From a checkpoint of a small mixture-of-experts model trained on Wikipedia: vocabulary 8192, a shared expert of 192 neurons.
Below are experts of layer 2 (counted from 0) of a mixture-of-experts language model. Rows are named router (the router's row for the expert), up (a neuron's input weights, with its number) and show model dimensions 0-79. Each number is 128 + 32 x the weight over its row's rms, rounded and kept within 0 to 255. Numbers have three digits each.
After each expert's rows: a language model's description of what the expert responds to. This comes from a sample of Wikipedia text that the model never trained on.

# expert 42
router:121093175117161170128062169163086153095103118164121161118114168166159104181136175082127100062091145144106129093143094146097125149141126161092124081156158140152132178079129163108074124157169073149119139169095126123157173151076158141080166088
up4:140099086175144113121157091117185193094162130130117131131145107142093138130127143085157156165142187097152188107063100128148119114138136115143103121142119093158125151187097107163171127085121111159161172125158111137160148097094134146084120087
up5:135087147082209136127134135121125080149143125156125147110123138135174085111236185126096119167136162124255136153158148076128131118166147113106107139151126156180167140120148132150113103133084129135175115096101069095142101155129167175072085106
up6:089117131111166183119089157128068133095136119146140137144131104126088107135142124118101128141124185196152129149180137141167121123150164109165127156134129135123189139140133138172099105115142128089097090065131146079099101167147168162085124119
up7:111104148096157130147120113156100114131162123133106193140119134124109126112157139132106120157133138188073148112171119086110136160118206102131107202138144124174126117140109129121042107091106134122143205120104105173194119152181201136107148132
up8:107124116080124120120152124186112134114131111113054115067132119131128000154127142163196115145156155112126171153109087138108122143128118107100089120134126151104142108114142127124075144126136139109092111194115127136147117076107111150116139104
up9:066118055152165148144199115114129134134102114182108125111148098164088127141127129091122094098133153162141112167110125143157129158095168108149173120154127091132151130134150087086146167140140145119124208171047127167157149147000181123159171104
up10:102158130103096148159154088107088110075101128088174198160136070123105141109047079096144099163138149056060180086126112104147132101146148132179128099087049124163128153160139124110153146118139126072115143142152150145147149165139121130087146075
up11:094092135103166180106183180109115126100068127120145137140113099115114135105147089125107143121101149123123135066124086170180117126118121155153144168145153155166082152141142154145107095100160093105144105128128174137128144134133224114107156117
up12:129109139126105114085056127158123107127155124224167127115073138120118093130132128091137159136157130065107162066234129097124094161108150089111123131107134092138087115076124122116161192092098139079100138126133122165155147090136136179113151100
up13:068114153147107156167120139133157018133106121102121083162088114080164201133118127107078202101127132096078132076109111105093137083086056174155128102127143155161128135113166214112109111105121152143112142141109126136175163110168132099119115139
up14:156094150119166141140094150134102000107086082108129107033153128124255158131163186141104139110154143114129120110086099133126107149090079142177127190108126141173134160094114165131134079132071145098124099144151085165149132089109174146156161121
up15:122145134120155132161103183113202006113053086121079084151160118124107135119126161101119159146080176109140147107135101116144128152102135109138122093094099155177138173132119169207174168111113121129110141142119036176162110083126112147106162113
up16:142136128103150126089138122091171130119081085094112096075125131138133113138112087116104102091178130162119185109074111133150130174120097109125093110114144182168141135125214101077140148143122122132103139115133072110144129095094149125141120153
up17:114134137127120116110104192151115155129129138169110100067121116128111168141078152190069091123162121171121122075174164124166112114129034194178107142131163171175120131136143144078091149148069162110136151126153160117155129087091089144168154094
up18:079148057128115118063084079000093130174094160122204093119151148116148188109131144109126063142162158127122092125203166148146105076194074101155098197104172158124109138083104164164027165121152153152158142159109116165146094167116144114116121106
up19:097096110112107116101164144170128131179110152122076106111126111112103135134143097100080159142147124133078123180151097096156095135136172153091189162163162090124078136077136177077068104110095147138191104132071190187133128087099157119185090129
up20:114126092117196146092153181131168127146110146140126157180151107107093113130137068134074157098120121151078111172103082141152132120065106133122140138144134159157137094086105184140114107101160144107120123126118084133153132103128154136130151109
up21:151105095142118142164110123154138094116182168170099147087074105162132107108112187126102120124161134142162087089097154150157139128113134168138146094132156155150000142119123157086125155122097105109127133086128152076123134119114192146135161086
up22:135167105100113153064078186156119154150156183158132126115102111125089144108114136089051127094139140141100116142179112079106140098104116148126132135129058103113130128093195146073121135092095175097036137164146122187121103180130102119110132098
up23:125149147141170124131096146146132111131097036159168124150159115084124107160121179137149135164091150135148106073087151138108127151130138112140121114112069128119063109111122153112114105154128159113140129140108124188139159108154097119136140121
up24:085096136110104148150136139127142108157092126123145117159155106157070136118157110119143079086099175177141116132134111176129144077167178102127121125106094116181138126121095100138124104173126077096159158128151133152153091162129118082122150073
up25:079184120125137146196101124154109176152085095106138114095151121108138141151120155119111122145134183133172161132144116091124150117106158139155083088128128084143104098189115165165121128092142000131173059152117113102151115127164154135099115106
up26:092123140137145140113203173109192100143135127098160170162190105109184145097092165080136125116113205103120146128071111139061133155124109083122117158148114101138136140104068100171117146145136151116172089112154124142121116131101094100123054150
up27:000163122103143116138119154127139117132105097121143123130177085165099090117171136174143158121181152096120145169139115104139131145150119108119100069114133095156109147130177131108116077122155097067135142122116161153126139065089144173101120122
up28:103110128144188108093155214096166181174103148093121122171150110202150173127116080098122132114136154096111115142136168159077110120146088136151143092150141110127132119059154186125062111099141163107114110101133148170162141090086090106117118155
up29:137106127130138173120116148144138134130084079200146092160125140124098136123132137106095136087115112119102083094159141136153147083104098157116113133131082112139158162089131150140096144121188115109139165090133130123124133105148126141064158103
What it handles: Possessive determiners. Possessives and articles before nouns, especially in biographies, such as his career, her fourth album, their, its, 's, a.

# expert 1
router:157165108128066152105056159162131075163106114094146077091103123147151132038140121187145122112134133120157137135180141160166146081117070128125042193113145130118153134106171199171109184148144121149104095139094151160098094104122138168117156094
up4:099100097128138154133117080160131143140085139130175113158026099147114084118162215079138143119094137119140161127155124147118103109118133139145120157093113110168136084123151181131113117091154131097108162150091107104101164111113114132144131131
up5:099117148133123155090155153254128159213160089191150086140238154123071057107174130107109139142120130135120135116183126092136153137164168152153115131079135126125153129156106126150148109173111132132152113134145101144123134120120134160136119125
up6:106086161149119121140130080159199125138141121149157158130080093092157083092157174129162102180114147100142135106132102147115118144119110139143108182151109144155116072117131174197113179142154087104134152065167082140100104133125177113143189091
up7:164118089134163112146153126128149135179108170114155122074128089116158146142117098099197083135141148173130140165035113133190120140138175166160069109134153120185146108105154139154161087127124150125147117126127106087127072132101142153157133097
up8:060100103134090132127113150147127114189114188173142111092078128136153130096136169138111101110090132109126138111171098141121181130111149134149057157004136141147137151097108134135168106123159130147176167108099117151155083152085149125140146068
up9:152138109146115140139128110158124133135165168164084123154081136114146128101044191136123128096100186107092169116120086108141114063119129142052121146103123167161136127086105161096125146089154140115165164148078089083151132157119116150144169164
up10:107138065131126087118128164179118095169106134103119141094124125166134116144177146108078155143146162086126119152140143147075124099116102114175117096091134128112138127135127156094096132087172134093171208122120103123021153000124170144149071124
up11:127112080096179165058179090117146176075138146175132110193085112070185108174154142129159154174075131069152092113146098118133081133095159131146072105072109100116121121070129168148105142021071161125127118107154159146135096108115167182149102110
up12:103133117149098111094150117154088061162154151165134131147101121122139105161175142102151158107085122184091189127104153148122101109106140154124092130119086085132156137133134101128147096102120187104153107105123098091125089108110116137138176122
up13:157115137043120102133126125150103122165134115142171121079106100171126086096179108090148094102127174143133171145128138160159106060141151140138126128022091150075128125111143125133131108194078161127163084130090160151150085174056166083229100074
up14:093131097132074050070115097137116105142161093184169152166096108117146114142130076113109155134114147110124091107130127169152189135094080112115102170116121142143146118142232107200144194132145139053095118160172107135138180124102080118150142175
up15:228101118108092098135090150120162101112131190121156120163091061044134062133146133123162144090161167112136100171121121144066100151097177109068100155077135151169146100076240124123052141116137098098132106102143115177164136121111163119109105086
up16:096103119152133124135122153146146152138114160144133114207091126088137087094155059255124121075137142090122171135150154197095134152135160166113072117127114133183123097108141128104103156076129154107173107159116161171149188101153064123101147139
up17:085133090105161159136065154154193147167102139158135145136104137155197193125102133128066091201173141152117145126131119144105145173121137173173109126075103128167167112071163143136137123132134155108159122084142144111137111122011154130147086115
up18:133139148116143126137115098163120122195129105087093135133137151116104158182139142149090119156134158095171057106130000094148151169123125107101111140133120164102155139192057126139156079137154104108146185117109108151167131172149134075097095102
up19:114102165113121132143064096150107170173103107128161116124096164072128109176133112113123114101130145159111179167121109118131123105078100144104147138130119121148084103168052114108177170161109183112135107113114151188146137162142144166129109068
up20:100128134120142137119117089190163023145102108098125110106165111205092143111161104108136185143194149124128138157163104191163135127116106186174082146133162121090157148106153156174082107124181135133057168145080128100102110122150099161148150122
up21:127185148150164089139105172138109112092123173176255073126081117105093070133195101122090144114163124122161124148128066151107082150113099200159112120115142089107155145163181096180095128122148102173173121147096139159114134121140107101123171091
up22:126134092126095091135111171159147130159134156117155117126136113172065091102112089100164128101177140151110095140124080151139131164131118100111095100108168103128173174087144116183142077143168096160129118196105073151128006144155196080149161106
up23:153111053143125167131114136128106171135113130126082104087116139160135173090109078112101039150145150145083121145140099100105146135176154154087162137078138157116163079118173157084122193124096173093101138122113185091127164140096141106147140160
up24:134097129174158103134117110111091147197149144138164049076082130090124083107200135146143078074115152115090140113094125087093208085112145114109151173103081141117051148159064138162083115098101131118116165124174119168176084124083115111121120107
up25:125115096135161118121126094169167080166072145107080117130098116137090121136119120151110126180155150158148109118116106107157171112137110126118071137122143132141155049088155179119137119117160141103138133140116159103193147129174183118174142123
up26:105156149165108106136132145133126129109157143143162137098178149146094122123124152100120146095132155131145131176203114183104163147137112068177115137081126079171098134230171164112154152119174142154094138136132107163139130100112109150132151145
up27:125120135135153155087164158197117109133148176152107146149042132121161142087107163074140092119138153135114153073072177092168054095126132198130091105113134117136133141123171146159139162123124173112104149051107123003116081126135113106151135089
up28:145161135132135123107102168110127138120121141130148113085155064090076117103130145164106124129157157173170135147152086109107166143078171119123079141129138082106164131083189148146110151096126120118155159138145134156123053116124196155150087149
up29:128163118133115104121127119155113138150070171163148147141085116105119170081142138105078151104159175117154135111146085126117099150113139161122079118115132111103104145151162163154138191080161171119148116147125158115155052083106184166132173119
What it handles: Countries, organizations, routes. Country names and organization or route nouns after the or Air, in aviation and rail text, such as France, Airbus, Road, company.

# expert 4
router:152106102068165093115130156079157112073134115166133095176145133109135152130171115158141167143083103089181165132126125153121099068143187126082176107073159079086111092123113094088114138130176131095107107064107123135194117145111083102116163113
up0:130174125133099096098141126161128144112107108133121133126163092068190128220125179135143158112161122151147166163135127050153118084122102162132116101103142141119100179138115063102064150057113154120120098129142217150149077103147068173187089178
up1:109143120122143073115137140075103141182134131093116153146111088176153149114151142097114138137164149155112137156147094137134106103105117077070120166097161129109122128255172155120114115182084197109134112171149171123145188170097160200124115095
up2:135135137125114100108155139190135142114074143128107197162165085147094177216060105105137142123154138127122159096076178154172090174162069199097106114142073130109137174159087150117166176111110090090144086099096149194148140151094139146147160107
up3:136158174154079124150115115107086139102157132121117177104101148183139171132110082116092164124212125122092114111055125153080118156135141197099092159086119092193106132104144117188119137129115008110141144144139079159131104156064108118166113152
up4:154124094152128109131145118152109157151066059142118109100120097141154000087157156155184149172159146140117085161151109136159148140102136137141095219140122120129110122129110121104163114082136166159052161147097166123175173144121171098080117184
up5:001080122121157118143136139076144109125157130112136085126113071169132093048125166160103173143130131152139186083153146104151140156110130118099137153081099131143153115022182122143119093150155145112135108117158083116102165108133170142119073089
up6:140109171147114097071098162157131087132136137115109123118110163157146125160185154062128086093108134121158117180130127108155111111129072190095137124147171178111128083102075182112089156126135100119169117116143163158155131144142165179148195134
up7:109118155143170145108153115114169096116116121160181135134132126147095163175126158180091120124151142145102113122099159132105095148149109187154091108107135145173101093088136140076135116151101140123151144130148123072122118137150086159115142110
up8:142172153144119063139156173133151094132147155124118130137093114137102184171066101087093137165137146099115082134066156144095122109138160114214042092153120120140141141079179090122159168122100127119144122162181084131142117100177103076091072084
up9:097106077108109165118139099099094123158149067209100100157083134144080161111141122137089116144075160173152114107145154110173166116152102114138142166120174060114129092103147092123129144096152226116156134095113122100081151145078153158189114155
up10:124067101101205129065120159163139154117120135115128127164151169094098169167096160188151131079092154138113129102174134116134146153075186160014128082157111110132120139159168107157086149124123168085140139083145118134106133108130122133255116145
up11:119116128145175116081111132141182124133132175142129133172162068113130119107125118163108184096116122143079176139119114157197114175095122101131151094141171099150037068120152122154092110193139133155023117126167127104129131105138127133152104196
up12:102141124175082153079128140077134123124141145136130083135179132114114177126143159119146130104122142146111173145164139136151139135094124093139135129140169125131137140126107155137134156128142146146091139119118138141137111170117096171129151125
up13:141101133173151081127121166113109149142072143135169080124172132183097122210054102067131118178112166136154143149034172165082141155180134139150097133078149164146155118115166110081183146122054113120120089116122128186166133063178114140083178050
up14:101182098095121117141140124080146117140129135163139114157132098147102130121136162153117135147098149241145093126118144108186168154120098129122155090106085062147087146111110000126122136111121094162161165077105091146147114152140134123184095102
up15:138099141156112167136123192141122096074156097169142100103089084128071132157125209179126134164100152175138134164132128130134143125141137170089137122144119178151109134109132078152128134086176137113094108103169116089174056105117080126122134116
up16:101134080138137090164134126123149147102156151120149175158106135154046180143087093086130154145125157151137167073182169138128137094084050126073105114126103035130073175151111095172109065143102140101127136132144110112159129134041119163123149124
up17:153126101133110113174144085101106156132102107117144178139134122119118141108136109167183151165102145131123144128113116152152151146121111114228097162148143157130133100146159107125122122180156150110120155133116103091093098172104114154168132142
up18:132157107170116104122143113140150100117093151083106131142197134121165083115136109148120155083145125255148128148094149115080112111122151176093137121131151129139122095146160122131096124178112183124115113129140116164113092150145134122161135154
up19:123147158140134094064124250110194112086125144149090113140106070141118149159131192164095174166161141119165164175154161074101141104122138097135115108110133092109162132182193152164071191089138107113143097089127101116115097073153147161142118106
up20:142111115154167149110144152126135132119128096193156115123116132172112112138168114099110160153092145115112085072141142144103153103102119115099108111126002108187082155195171105129144104102151172095124161107152161086181121156219127190089100066
up21:122179097108087058188151137011162158136066130166152153167127065110119108135122157118063175164107145166120088124131111116137098112063090115052154081078092145140059128059086111090091129140093162148100163155172143166131241141167122147168112143
up22:127145116124083120126148145107077130163107134150177176103161092185187129152136130078097129207137157168134099176095133126136123150131156168151137128078171103121103147134121122151160100078104108157172112091106110129134157164133140050158110101
up23:147165107140095097115145084154064165116088100120179105124155130155147169149130164141163114129178154139123124216089143091138144090093155148116107117095075115083151122156116145073118140079063189120136099093111155108131081098104093131148103148
up24:141176082153113140128099140095142153118140113110129137145073100188135151113144147117101148096077148176120121137108164114113147141049106127135128111079128148129072169157209111074094154145126136065101134163119104128128114076096132121153074082
up25:132104131116116104154102169170101122146139108161141124121196129177175123099089147138134178066131158142104094106137137200126161152149081163090149123093097142166132144137132146119137136095076114078127146161142118187145136107046160142093106039
What it handles: Name consonants, mid-word. Consonant pieces inside or starting unusual surnames and foreign names, such as the k in Lusk, Yonkers and Shenkman, Zvonimir.

# expert 34
router:147106114065147137071113133117107147173153114096077123110160117159184079144131163170082092199132131045091137161168114127102101161060135080143107173145069170123130125136126142109168106054186104120108130103142142165109096117126132112095137129
up0:103139110132110091140179133180169103177156111189114100102131120095137080107153088104123126142113156137132055150110178112133110080155129142117129102128143120086122180085068162130104187044109137118124194129139157152166156167129119170156106178
up1:089128128074148161115124183148087111183150199148116140070124085096151121096103092184052200135131127136139130148143100059110126142091161137096096068128141119137149100149082074111116085065138130170154113131204103130153106102149105116150087160
up2:143158114116074060106139108184118161099099053068136106147107125100162140117139114130109132099139146133086118120118172167156209146077086077105111143000171158089106131086079106122165179113096142172110096128120123152126151180112140141148150179
up3:124138039197091102136124165116130157135186124104132135103129081157103115105161127166141183143086148155119091175132113137130161150103120101096110133125093125150088127199121176077116164094132115148150183165175123103097122062108139202111109158
up4:164129137188098090145142117144192110136146145155155188103116075155107089159193077119115120204110201142072087126151105153167131116146130205131126125137100116163108135145131144108078123087118134101153172141177128112147128083152110178142148106
up5:131108006101164056159085140153147099156133126133129079107159111145108157124146012155091117168094124101165145135062099127126126077107102099111126188085114092118100078116116134173166147085161105125150110171143134146137145203178160151128129142
up6:129091127072066108114132120098101153108148135146132073129176103171102190074143076114123141117138128115149167138137124089183166068091088091047108118070112046164154083126119168162089123048118099173093139116128083148140038224131145153115171112
up7:093109105126122112109147137078142091144089140099096126072150096148120152158126135146082118178076144097106172147096176133134107169131187163165054102166083147063111109135162118144127117096122127125102159123142152131192139106111171128067000062
up8:152100136131115117105172144120166191128148064125126106095125029154108110115160121070141163139101128100102138152174087135146116106129113132088118115126092157077172145106118131078109105086102159144109145163120086153097114096097184160153159147
up9:117158050101103097109134147189119092096117104127132132072127111108099150228128186190087158143089137143138140113098138149117170112117155168114155156062083130118141084112156139165155146110146124085127161171114127130168156108118138145159100097
up10:060115106078048111091083141093165141118142088135148121103131124118119180073137117160112127144128157112130151162091141112137216103095108092109117129059108158121115172107146107136145156077133106111117133125208136175093139153103143155113130121
up11:164124155188149076147112156113152153168116113134140148118134131096113156159129189115163160123090139149085143133137114083147077116090158146108103139108147135156137169156155229137108156150099099082166104103119172127154135152138120152139156093
up12:118126105139171107114122112090085091179104135128179096153085099123128151139123113142162204101149172128107136154152109090155148123078074116075055181133107101099141192155116128081083088131138100120106175044138119130095066075085117168123119124
up13:120208086124115139099122135189126143110124155104131140120126113144150198115114117090089064187139137128128143164132128142153196162049155156154103130082108131142142156055063119106146112074146126137160133099073136143087046189158157084142161158
up14:149131118076128089137156165199150096135168112175122158145138103050171020159127104149171127189147153139121129094134093061133101072155137177211015103148117108102128153125183135155156136090123164151133160095158115126201139128147156173085116155
up15:113103150107103149088112165140086020145169131153151129128112097103173060124129104140123110124091150145112155000144145162133072140141118110175115144139113144165158137092126124188160109028131150093131106113113149070132069142102157215117161128
up16:147109154116116123104139117163113095159137212163160147112134061108129070117120119133109124121146146123107137132087107032144137064150117120159125164140134132155161142126142193137118155082119123146127149103094171150152139154133163123104165125
up17:094113132159074084157110101126173150177145114121119096127111114112075117161182106085102134153124122140122104136151116111136169126137091186159110072086091145134090118161148149130067139129109121141125128154174141137169083121187107078138082101
up18:148085143136080089077136169141117110140179092107077123142194122132114124152097094116119118123128105147113109134081071133179191120133111119146184158159003142105132064111123149144151115095091114174121138101152151135069128159126176129110111150
up19:130121122112067146065142145140120125120132095130120136069124049100148172086120090075121156167157176123102057152114110133154129139054080119117127138200104151149100135104171111142123123059124120156091143135116085174106170127102090125169123123
up20:096171167148071151140134143154145080138084117219128123090133177123128158082110115119000134151131124139088135131125122180112123109170120145088136093097153132102114148100162171114169113137128152148113135180114091132132144139083122149154164132
up21:144105107130179118125160150153125154105136154132125117109180134144130125174126117156156127052155141142098143091159102138130108069084194130119152132105114175122120136115106169147138108203079132120099100152120143112128135127089178173083110111
up22:100134128146096088072104104158120107119123082000116122157136129122120136132135105108133194176100149090133133126096167110141142142136102141157151168099083096175119139100126085138148157156168115121112122119144159162149096092131143123175154155
up23:139076135160100081145139153115073163175020108146115183083171084108178139114146111141125174121136187129078170163117094143171185171071176123091123162081180183174115136103120137153133141101126157134066080132148137177156171114122129140163165153
up24:115144169178068117162109089077134169143073134171101144110134095109093114179102161114155178109111147141102184107144117131139160171124128175145119143118181125175067125146161108117124136160077173121122103092211146156133134120114096121133120153
up25:123098108066075101210119086107000113119140136166143161180109130073200117169101117124120167080124156108106161089073047144117123118082056143160111134078119107155117133105194151137118107192185157160139068140124131138173100121106102095097105119
What it handles: Conjunctions and acronym letters. The word and or & in lists of names, plus capital letters inside acronyms and abbreviations such as CILIP, CMOS, PDC, PP.

# expert 33
router:037136134088153104115085163160133134106133187158088076148122094149176160145112161143123160080110133097160226114175098093143192140112083137095143107116171164126110137117116164185107182060114113143223122139141087158091178145129083096103079185
up0:096162108121165093112116131143162140135134122175113140114133081194132132146149181121123135100158146135127118159153112105108076153074156094141094137166119158120147137113153133117139208092125112155152094154171158129102132106155145160125172148
up1:118081143145138116161155150098134163129159163140122127104175106152148133125115125129105080105062168230128188121151091141163123101132131137118090126140169121117144106113099133094088142107161176169090186095143152130069163135000145159130092188
up2:145112141149109048141166144109133135123173116127138132095134061153128129143147192127109125108154153133127142130124096118105164110182116148157112161134087131166091111100119255165106157050139103052151154146137116186138128159109159099095077089
up3:110126122133126142137117131132218135140069173163052113140128138157110099138110112127108183163113147091101177130114117179138142054095141177138120091093097137113096153111184096139110125115081174135211141148147138184133179131113109148181109090
up4:134130082085170102150117153107142100115137209152139064113142087075117111102127109163140139163112153114164112183141149067163107182134134127128103157108142071147099073144118120152106181098123124107140098124148142184139097068174168147084091073
up5:107092116106148121119108175180127131200136104143143098145085130096144114129142124138112113114116168131203104134074129131100096137119141124100132122091164126152026128079119158088164105154121066109177157101165078181184174111123097130123102143
up6:093147149127137116137128102118068115090092123160170135128134148146164146125110096117145186126128141148136114164125163063138111143090109052128158157116179123182163120128142124192165103091115176127104080161170131070104107142022128161138071056
up7:131101125130210109107096093120146122128092125142143141122107131149192121119158114117069105114078129110154115193147121120078179112070124152127126141081092191172100205119134142161153149095128141170136098120241168201165146118120156169092140141
up8:162152110119105133191148148173124133149120131121119122083084126103078097152074107183072220181147152158132145105170132191104140150078143076108132112096125144159076115131095177138136134131026128122177169149091139144152176071153169117141103127
up9:157114144119149165111217153157127097135107101170149147118163129123122103128166110163121090118147109096120135139108092054167105148083110094110110155156122117166068079096133136135097173117099109140060100112200169120132096110139106120124125137
up10:129182112134138050151224141147126102172151162134161120145107119097132063127079203042085154119130127150146212131178123146124069091099140115174145098056165159111126178121057110153095143119049205137167139121192181159097143130115193105140141117
up11:067109072165119155117195142128103158115093205138176173148153128103109123157102091168142172112098135172119138109138125143110109082124178133125116084104159110099113157143078125104117163176131170148172098122151162153132143130088153129138161197
up12:160135127099157098185145124112177128149155189167153129120094054133139102151143137104084124089092180095070161103132147122144166098111117099173072070093111125085145134090100128130101120094122129148166139104161092172164111136135146176087131099
up13:102113148065136093148169155101102077149110148158114087103108130113125130132169085148111135102135125101075217058138147144123087135110096127145133154093156130133087143133137153104117141155108144099044048131151079191119113135127166092119140120
up14:154100140045132132136125191118119141220147118154163111073190072107118067122128166152042089120116184118148123157166142135094163115089118125173153070182128158162167103108119130084147159101125204171133134137137152148130163169182117106109141174
up15:156093146141182128132152126177136138115126181168143117142136141092121134106120137162111103162091173153146128151105147193091123123105158111128106107167141182194061145143086151125148113190093110136162150066057128124163131116106167158161099125
up16:101103142129106110121138133141167129121127157233102117128143081141119135091122136139111089130135135134124110007147125057080112092096137097106096097046129150151099096111085174147142129119151148068109108156155127191139155103153139126125131111
up17:161146115111149071083175131128112099143127141157124099127170120154143108126161191135120105127134155127087152115124146087113146110087171175077115087136158137116127064173160148145085086122145150144164121188169156135169088160090153151128059116
up18:102128129121062194109121058174119121149152142162152137111167116125160182097125165159164135138095155104111119139111127084108164139095125177124111084085109179121083135132100119110104180149150129135176161087118153165156157142135151155119147108
up19:072088128141155112089159104157093160163115112000169170156163117123138123116112152127129168111108135141174131120150161127139183147112082123091143106072118137183130088050070111132178195123102118110134198146204147154121142165159144131113246086
up20:066127126113144143171142104207112140112103189111160123114162084080130129144141067142103189152146160149144145077152088159139160101107127103103119105090134114052142070149106122113156152146105130112141158106168086149115124139124142114143200176
up21:128120123135148124125083208133110095114166106134143108112107108163138132089147152141140075130128180106130121111165000106066134112180129162114074149118122097179172099099093135160108118036125120113079135119154143123160117110157107124116100102
up22:093174114095143098116108087132129029147155120137110146101178098120096141146210098154097143119123161080089115166172060101090175135105144175134082175121102133116134099145110152118120151127151163129123111156137123119182147132133121142112154084
up23:146118117099175121075099126154165167131109169182136123004163141124065125121118127082126121125091192153173145107152143161161155143113150124121137157132115106112114147128125127070000152114159144113145124157186132212108133140145123148112126158
up24:069154140133133120098084149114144141184159114143105064072109150143150100139133168090135163118102188147191113114151077126143171142072149121180158104122077180167135154156077162112131131109106111091116182155108195130159110071109158135115110142
up25:113121120097147088117118169255128132109152200125154052124134086121112197112134108152117123152087154108150113131166132130101138135098074168163093134109095107169070113139182164068135164142145143120142148117146126151198136158157128139170103072
What it handles: Time nouns, odd fragments. Nouns like time, day, year, death and Born before of or a colon, plus fragments of foreign names such as Bryn M-aw-r.

# expert 36
router:131100063164158150106128120087149136093102101133131066162130161127117110082116130180101094121084131137093148136087084134112149156079086092161077112090157109127109146104104128123090175107126138151103103138158126161137132196133129131213128196
up4:128157166133104197105071151157099122111129166175094109175107113178107148129165146138075115165105153115133089123091149142120095086086134148155114146132104126118134166111157080140128157100164124130136148117116113127150129128053166094106147128
up5:107166097108123081134146101122125103145113135174193118102129099115134158107155090096107118172125180065112081088142106141139115128125060153144100128046110098182151123145089155077159211090127105106140119116074182097198038178151183140109122137
up6:135149103213107051110149119159131128128175134102117150137017136074175095130145148082155142112111129145061202165112131122138129117127174111150169166108111119184147085133157162179118089088161172115085171198149095031135135162133108120127093136
up7:105113133164148119168122151139121136111139160072076148073118124130106137116113119255099107134117116173184137096142116135123148110098144130077175144094092148180179107118130155121097121109163130127078129142151079140151139096124158103151114131
up8:109115180122131142055119113163081140097174095159139120100132119040081120114157156108143112115147150053096088115169160132158136079181175133169100171077087129147182122194127130144142143109147108124117163090137144075115126113128070128103149124
up9:108140063145157127104131130145116123147113106194154152139126120134171112112146139088124116125148170114083143144124146122079105124092116156120148158140234142091153142067153115148120127064149136149112137118067164157170132135098175109138121134
up10:135105161095132117094125139104164179125133132141139135104133124143156128218139145113128134139129126158210144151197155138121115147080157119071138106126142151126148090162045159075112019131095150109100167118130128155151146158140118126135123111
up11:138118148128085175105134201141151119103171112139137127107133124093082152133153142081146162189102165162128102157128116138087109157164173123146157139120138137133189124097097255150148120154146103138115091086080121097151116159091155126134176129
up12:102180068188098140131150131142101126127130117000182062146127135122085174106158151134145156186128142141089123136173110093117159141136141091140110134108087106140129110215081146162136084114087125087100108138144182148113096152097133149118085000
up13:139135096094045130125148100106117139120079104101156148118122106131165146108132112121069109120135160125125129156167132116164113125113117108074130127179110169123149143107086134101111133150093134099169167128140131142150078164125100143167117128
up14:092122112133095130164097134148166088116124080117158132140123108160116122110116154161089136087113134126120130126110109160127140076151121148179143153114061093096117094102173117154131100099102128092132075132095149117139102091156144066103156138
up15:096141085103131126156137085122147133128134159078130116155019135076071203106155138130094134129111129155062152160110133136149142123089102154154107108066144152107091000121124128063111179112086180090135120157156089138137130180137218090139111131
up16:098149093138140161134132136145162039099119193061097132114135133126068152131113222147136102136092149217163109098126139152183127131121127144211156158071150047116079087188082085097119173116164158108123094216134107141179087153085191157088143130
up17:102122061102170122137136114119113128142132144158098116144132105138107119107108136105112136174133149156175109107167133103064102147085164180097117133114153099098147039150149148113137118104128119148102175104096176168120106125158121147046133117
up18:125120119104103150122140117134166136158129120146170193137137112105133105152150173139107196139105176155127111121110128163131150131122176148123125158085000146122162097097079157112119072131154139104114166156148133129128129129129115155161089130
up19:139137114113056113135132125108139146104143108144140108102121136069157155057143095125122114099123188255044140134146158120105159124117128178103150153133082200128109085061116216126094131130213119127140149093133116133118127111162092147109072123
up21:148138130103068128106135110098174207154178153196125122086133127162053193147097115133099100157130186201151113154181124101121114197148156137130093083135145107150142141165112142085130174095123126155138102175192117107153157161076110118140102130
up22:085130200088102146109135123114094107170080121113185133109137100137049120123135102127160123185137165096082042134161158104128144158094138083133116138080098170068142143187141124106138182187128159122109166114130189147125093116143122139166141133
up23:120123106146127098095101123118105136116169151164099175104128140143118147098124114141082129144109180191141046152138125072171137143133140143070196138112078146143110109171184144116124137167133126138114135125116102151136094165166099158147132124
up24:084152116169117172103105135125105158151147133119111118136096132127112144182116156108163107142115152156142094133179140154105136084100133166083074147060148101138117110123103078147142126161140174147089191146160108099095074128133093148174159120
up25:112153085122119120113116140167134148157132089143160128142151152173071145144086137138104107162115130116190121152157133121136110125075125078119123123141099106060137053128112125074134100085148169080152134064121138181109113091135089177108161120
up26:119163056138116101098142135164121162137158135151128145155153121150038171117080101133149129209120112119144154127180138092073155148144099133174120150107115111131107129143137126151098099140168174082135126101126029144140124056121080146120117129
up27:090130079163123087133158090124139064143122133152091143138136112143071154134092066125116137137120155139101115117123154119068146130122109163211174149119164120108138089121173092123091132139110177090093097119113166112148117156090133148144164127
up28:113126094157139133090141127147157102164255136090132125070121074148095163170128130114149122095133173134128138139121128118185132121100161170125196200132171060121136107089118157206133188065142141098092108132114119102151130180158137139137131114
up29:128127118156112145138189103116092168165137147096176095108123108094075128120135154160169120133143107137078191111165176073125112171131115150161104126154142118132167083107069159116119129168105094146074088115159110156131132140107154131113131110
What it handles: Articles and determiners. Articles and determiners after prepositions or verbs in prose, such as the, a, an, several, that, two.